Experts of a small language model.
Size: 13 layers, width 128, 8.06M parameters.
Experts: 160 GELU neurons an expert, 1 pick a token.
Training: a variant of SOAP for the experts, 392M tokens, 11969 steps.
Below are experts of layer 8 (counted from 0) of a mixture-of-experts language model. Rows are named router (the router's row for the expert), up (a neuron's input weights, with its number) and show model dimensions 0-127. Each number is 128 + 24 x the weight over its row's rms, rounded and kept within 0 to 255. Numbers have three digits each.
Before each expert's rows: "gets" lists some tokens that make up at least twice as much of what it gets as of all text. This comes from a sample of Wikipedia text that the model never trained on. Tokens count by the router's weight.

# expert 4
gets: " in", " to", " on", " at", " In", " from"
router:106162118123100132133126115077174141124127129161144122139121150096147134119139111157152140096124134139125139130134103148103114130070112113179104099151129162128133096129145104142155133140149130085119163127127107148094142121084158137180137117161112117141081133110181133152106153138167134159168075114131138126140120146141135076120114114125155099107087156131105149098148195135115131128085
up22:141187146121127151136129137119141120113143153098161131159136119082102099139130146132142149086169111136142135147176140128161105175144107157114142095162152137109145094142181154138126128144095136113149115144132136129103076116138152143146145117123130154105171125081165196111122088111127143141119144071144150135132136102101080118131142129141110125170106129116134104177149126139109152130096
up23:182142137119151152113149101171138097159101109154126082096123153100098181121103136129122129136136113141085144120095117113114112082101139129187102151125153135185177120108111112112112099171150101104141142130139124133152105124172116099108165141166103102103110099125132132148120119150145167111124080111118103130108129083127116110117147154126116111133161144182109137128139152104140128136151
up24:112141138171122160070154155136106160140105112140156106135125128085175181129116117167137109106154136136160113171139134083152130080114152151123134096147088149112086112094131095171119138128107122146158173157135121118113104137122157108138126148128141094158082151137154131121119156198118161104130108111107155137134125124147138120175147113137143131138105122132136138118158086097107118119141
up25:099126136117133128103152112156147143146109160156128101128084127102113150116149089124147122129171141145116153124155115134119134119063116124121151095093147124149090115067158129161122157145123112106140153114090132092155141148118111123108113070160124142099086112119139141151146136152115136149125099122094146148165186116171152126138142129152156157119129104115099154151134107140198101111095
up26:130140142128115098158093102073153129096120121133126139152131146144077161143140127151156142106170152155117130110133136145166133153120144131160121104170096136134105164150142129182128165143146150138099129118111119140152138141105121104104106176104073117132132169106103151111157148119122109115089097093136104100106104131139172127097093135134146093085133169129129108102146169154145076135118
up27:102139151109131169152127125101156151114127121140123133171080122147117175118105130105149139137131114120127141143070086120136080075096096160150118105112124150141149128129134132104112162164145099115154175109135136086076157114088126130151145128104136109190128155078136110109145115158136154128137150085131157089120125107126140100122114116114087160142105127113127150115111138102167127160107
up28:109122139104125121151102152087127154144121097116152136123095172114167125147142160130168145120158111169112123152139119111090116116133155143166109119159132130060102102118121135179101085093135119107097132130176146169122185159160127118140157108128120128096133148118139135115169125141135159097126094107120077092104113121096140135086072123106150093108112127122115120101110121124136128126150
up29:141133141106113113084130126115170127148140144161134108126120103088161143121117098163134112118130100086145092097164178145114115117121110138142100093121153126146124133153157119109089164141136162153110141144167130150120151138096190141144168104130096149127149137094124202123132124133159180072104145127131116111121128141102125104127096099144131090104094117123141177158124144114131148153126
up30:115113121134118142172115149135137128148148142107112116135136171113150153144141159126171134092127138158156131123097092138128129130140118134152107105114134140115139108128128156111122094182178147101104121156092133136141166106095117115171138053045142120152170136160124125100150160104123105112161132123137164142100127148105122124092112094129163114121095165129106113104104089154148156133113
up31:127119112141124119095146154124159145106085136100125124165137133123162164127120130085131134095135115130153120115101165124112102118114129108122117086100140134138121119166149130157146146188143109092085128121062106153134120082081149101118112115143113157173136125133111143157126098163111128155142150128097136091114119104115136157139166133140102111156141122134135130179155180135144091156064
up32:128177135128143166131180178113108155145115127125144075112137132075085119105157124129139127141150184123151079162138133146127093109101151120138105102091116192133121112110103119134116135128142118146119109141133107102138146168125143119154144116118096157131108152133134090143133152113144169092163141126134101124091118144138114128144118089132188108101110125096117120096134113170097147157098
up33:126163192101082139133133118104105112154138099123138111128108130125176136124097110140180159147118112123174118095118114137135150107143145103095144124143107157143139129076145112109151124154145111140107176082107098098128149137095110128167124076161128130150163112118097134124157107177137137116140123102101157152116114161146145110133142148101109145139152170093142105112184130123154096132114
up34:156110101098101120152144103081128105149152105139118094132127114079114113136132072147115149145155129118113140120085130131126143080126151153140150115108120142114117117143128088108143137133118103156151169124135138065163148102110143152139106104131087102111162113085125105159115132136129147122163102147138161090122109165156127115132155151120147112103170164122084168168115140144136127129059
up35:151165118112135147100140148118172097149108136149099146135148146115137120128134155099140092126106137196094108146122140124141090119121104129187115111092108128185134158140115143121141149100147153133110156134132172164106174110111131098125107108101104102106162101123099148124162105152140115136136115148124122125119107147141126143113122117139102128111104152049094149063119104099152128162125
up36:139140151104107113117137139111088094171150096144142128108145151118132138124112096125110133059108130143146144135135125161146128081108148142120144129129133123106093118139159172179115135160148093101145104151154114143124135170131094088077149120151114116089116163125117149121097144101111180127127100124159100130128094180115160130121177125126139109115116130161131155176148148134076118096115
up37:157094149091116109108098125117109098102123128154120101138111135098108099101120155165143094094180147124087106181174123141129158149112128100134127146152129169142119116121142130141147189107120146135151109119177123099156117108099113134141106138143125091148107133091164116140118128134127149160113117135100145181081139108150099154098120120121122084150121116121118131091094140139167168145085

# expert 3
gets: ".", ",", " and", "s.", "s,", ")"
router:150154145137130108139097125151139157072107137070107097146123105124136079121135154117118132090112101124125125128119147190153162133142194113131121119172151147092147091128173171105092133125130098165117147124153178117099116165121097121098127139123144097078147122117130128110118148118121151100123134118170078133143132134111144110147111142120138142133155155130131098131172140105151120109170
up22:128155143134142178169079103144146147128165119103110134150146123115128093088124147114147106132108143129139121109120153127108153130109135112148108127171141137111142138170127117164161099145132096169072137135164159107104110164133083131120151109082118113102115193120158122112174160131124150105098103094163141176102127165077116128124108123125103127131127132105135114117140115081099099141117
up23:166167123153151135090137154150114127129128115135183112116155111103120119133160099169173091094125112100156130108133150136136094147125135144124129152096132129132146112144122083161133157103117163135114097164156142124116121129113114137121133126140094124144111133103097156181144105107108120120086093074153106147079082077130096098086113151147128139081160113116156142172124148132133128140152
up24:121157140129166191107150142110127139135143138126124109155142111136096128116088183085142137145095115150164133116155127100140083128148119090116131116098112129126111095138166176146132093143163124132114130135141129169116155123142115120089142118138120139120099122096152093145135149097124155152094156129167094145150109146133137078097154124133158106081122145111123145137094191096083146137163
up25:152124098120127144135116137138114153134108172135076157198138171146136144167144109130127116115104112152145117137149134108113098135139159145140115132129151145059110134109189142116139125125119127163078089105110158095156151103140098118088137118132099076164149089093151141136111135133147105154131139139158118148076121124130143130136098127135111139109142107083112103097144130148099155096156
up26:157139106120142108091130160156151131149130099158150126159150122096150145123105107124136144121116165124152081143103166146166131152125142124120130163134107142122130102134155108087129141131119135145111140104108102116156122097139117095113123102169156135088134122138132101141140139112104144091082171121168144131100066103052095099127144142138090106137131113151119134142187173105141106159095
up27:143144130125144103087136135143074112115116131111125163187124113100107141112164118119171138124125113123097162123099133164134095094137146148175144154098154103135134130119129138119127125149138084158136085129156142100180090159129114158173117121180195126117114107139124120113142181120123147093127094100163092131158123165126126115144133151133142130099128100154160127133123128122163122088147
up28:160152138106075154133154106159105095125136137098120088127176121089093149172105095100129132116131163131138131169108157104117124142163107106151142121106162112125147106124122148117104140137122134163122167120088120118128130144143137116138079115115111112091159092124161151114138140141111105136132180112130105181112122137122097094160091113169151104196133118096131171150115121112154128116120
up29:150118129138145111100115117189154160152147125114106140084148145114085111123109116118132091100152122119134102146160162112137148162065138162123106137205145140129113103094178117109116143097097132132119129117090126108118115123110135109142147117118128157148152151079116113149113111159163123108155136137116101124106113130156153136122149162133131090125087130183146144117155092129147099079152
up30:120153133151161147117138116123128115141185154103136099165154117130149095114133145104126113126102121150147113093157114121121125139112142073093151113164091196131112116092155141130136104120170134126076159093153148136109108153128102088122116151125144103113100124164130177130169150126139120146127062135144101138129150147098093151114096095126128134140122156137094142067147099112132118117132
up31:115159121096134117087121131151126112076122141148104139161103151124113142061107127131119101121161090156150138119123168149155144159104118103071114144133100105108124141110153136109089112120162148155108083128152182120134133116115148139127140133092128095115142122162133108140118156093112110071126134156114114087123157099148155068169136139103125124091113146127112109101158127119163143102135
up32:107133112074174113109131098152105151123101116109115166140143120160157081095153140160156089121102129141129160124072154161158120165124171126116110144139123116121155145121086106111099154092137142114150088104137141095114121118117136119061094136100119113135114086103130137107113138133097103134133087115127108163106120160140132134134124126108172118156177128095115127113140141122148140168169
up33:128125145151138118158153139142145143171138136118171093114146146108140096103121103131141157090101111134121120094158157122081101153130113096135101108125152093121133109079138145149121117130169114142118146167144141154063086123104117091114122129117159167172104105109104149155160114147096150128131119110130144131103097171146101117119121154179114156100146121168109150139131169090130123092160
up34:181142133148146121162101137126110186091089115132139146139121101158126153106141188142161134120118133147138149149155101108124119121141177090123093173147167129122115133135122144137170119115141150133081103156148081103129116148115113143133102138137152099099173149122153102121124154155134138129138170157143072136105087132127113128121109145118100088125090088101152126121148127095109116155161
up35:164123097125158139138134109151143133111094141137086126177116146116124083168117170102130185122122081110111138107097167092091143130134091109111111121116172148070115085128164136143153140144136121162137144162139109089131150145103129091128095128109096140109125106164156155145134133137137114119104146126167132175145145093158128154124129167098148119090097121129158139127119133138108128142168
up36:102138177128123084134123143120142134081099122128124130146139129105125126145158106158173154143148118110136179119142128120090123141162167100117130125150129151145140139115164120109183125140099102127160123104124108082108124135174154158140126123089191149125110085105116140133151150109127123081130158149143111183123095101103112102095080141103128139102092093118136124121146131143181130107114
up37:131128130137084122113109146123081119137121100123126110106167083105131134105143150182136115109144142104120122124161167106086124152127161143181132108118109108142168147164135134160104172130136143141145115136139139124098149120114135181108134152122075095111145153112091113186115128122130161118092156155139121119124119084187136111130145130121123139141154152157100110127168109111135156068097

# expert 5
gets: "\n", " of", "|", "-", "==", " by"
router:118099167131106105074120129106155114125120111133155116104191201118139159129129116130128116122117128112140131130125137174151122105149080097120130091097149125135074134138183120130124164146115121105119103125106108129081161134155131119111106150095151088143110146128097117145117119146142114127098143146130120131122120051149119100107150087137112133193157124123129175134140124127152150104129
up22:156081117157144148152146112105125089121119130141124121121127124113142112151131117111150142148153113131150116122137147100143157133091171124190133110122088119117096129166153130123096079103157105174126135169131114113097173154109139103114122129125124114146168146151139142130134147135166179135063089178099125109132130108155072137111180141119128119148124140100101179122123106147108133133100
up23:092134157141141117159127099159100142109139116147157126121124151122104109149165131136126140111144127115145141146117129154052120135117166116118183153107094157101181179132131131126144157160157165095152112106114112137103125137113140129140179143077124134130128156129130109127138132151111186099167124103133096142089105099109155133124121131130084074106172141120109100134091125138138143160116
up24:155118141175152103135112144121117119110134109127117115102135171139128162152121111134158113162110129135164135123145107155127128150155140135098110130139079138098125116164183127128106102161085146163110090133136153086140119150114079138134130090152135144140149156113067096120070152181119160124132181083146137138122106104151086103168121133157118132144136100133116119114140150117112101110095
up25:081093128104116125182115110170136122148096098165129122145144136100156132091106115137129151130146138118117126174145159114100131124110088134133116130172155153157143122111135103129118135129107124124119064122184116165077127149166116091135079133121107124153116141132137168117070118139142120126104095165087103111101142082142119139113137157136107150138147140146107104122156111131122129169081
up26:166149126168115092121083141124165148163121174108128104171146114153126143131105141154118123138136159104167128133133127128100164097136132133125080101132167153119121184096152172109123134102134116108110122140169114169119148158162115105125128097094162153119113135151142111122157125142123119122097145177132069126129123102108106127098144130126108152186117128135142090086116096100105097131151
up27:138112103160134115155184169136130095152178148163166071128191117135119095115180120121132119103117167139162116124104142161116105118099116107134092105119139102140136140144190139129135134122134133118108124149138099085136107115123119129097100141174117134146065132122127109120094070130105127119149112098138135147129116100143116127155157094099171145121171123128116129150137122146112147105127
up28:106178154131123090153117123173106116126090132117109128141100155141137119098151120125167201131146119120127141095113151165116140133142137083118080129145077154115141134140162168153149146099113071138103093106140161155116144090160133107139113124121142111177101087142105110145086140115142162169091133160137124119140163134144128111097139174114111124149135117134115131138150121132129122135090
up29:155144141135116129098105136119140152177111133163109097112161119124149122115125165107111069085149128148096132136124121121121140123090124120125149085186090106120125118136123179123159155138123127107107146160130133146084115177141084123100143140097153113132128207117125119085155159125139160119102112152149093143117150124102176126123142094155120109133086161121133109108126111131099135112097
up30:102153145108147130112091139154108151104097116109140126104166110136130160158133145087144115104126146155132141130094158127122092115102132125144117073121101116138135123144116139156119231128137099102137118119126132167131118148119114131087111170159119155170129101106123121105130136135106188200150138121131144106089140086118136151121141146168101127148162120117136126170157132106108116140124
up31:139135134101114135134123150175093167144122133101143123160174141128131108109158141121139086148096120114152104113155181143129113167111056129126112141150088099156106139086128110092125157138129131158095117144148180119097078161108142081103125150092177112132153141099145122094131136138145140097142103116164141139139121118094164105086131118139145126121157124123121123125123081129135105102110
up32:106127138138101158146151153117142106184088086140140126114130126134110162121135088135151138150110143146178091077111128151135133104150085115116117117127147143174158104127147110068117135177101100150113141138136102141124139129161099132115109111114133121120167107108164176133099122137135112127159163139150149102108133087118109182148134118120126082121124131128154158179124118075129113127087
up33:115180120168094158111125128120154160139122187173130083131125133076116099162098127116173180128123107156177145176133132106142114106112135131150111133118115143132129129133153125175184111152143136099114110148104146142094140137144113104117137146100120111120144146102110127136121120101152125160075124121122151114152137079112091088091144164098104137127133141109121116130111137101077120127142
up34:175108114177119150145154126137121111142145113176148140099164146099120150144109118145103127139133102119158117094147154126172134112104110071161138123098114117134114090118150167121095114164150125088111126182089143135125157125144090112089128161117156151110133123119110128112106115163148119111180171129103162120141137121147207115144106130133139110129139180135141080126135133110135135115124
up35:092140146127132141108112111086123139104130155079139118152136140085107142112178102141113089081144092135095146113137120139141141106157126144127124095077164147133172125092171159169134141144114116115153091152131168149066145098112139121145149144109164123110138131136103134146115099145090147103130088109142126116137125124071156139101135118114116145176141151147126153103131145114128089084123
up36:126111104116163106125085140141124124183122126086146104135079110132144164069145130046096142142165134102122157134165100092132132103125093159140103146122111107119115183106108117140140164138143144070114149134136117151134134091132128100119067145141104116121132130164088117153149124166143116165097108132160115108161131130158128110147119152151100126135138112103126116121144118142130122111149
up37:157141111178131099085132145129124102121131118098122098159084130125120140109182160051098113168120178090161104113142154161088147135150130107127114140116148164131105121134118118128117104120116110134120110144120133108117132155117093127118139124139120108150116085130142120117107108126133086156159186082128105175145148172146140122147089163158129117163116127093112177142120141124145111143120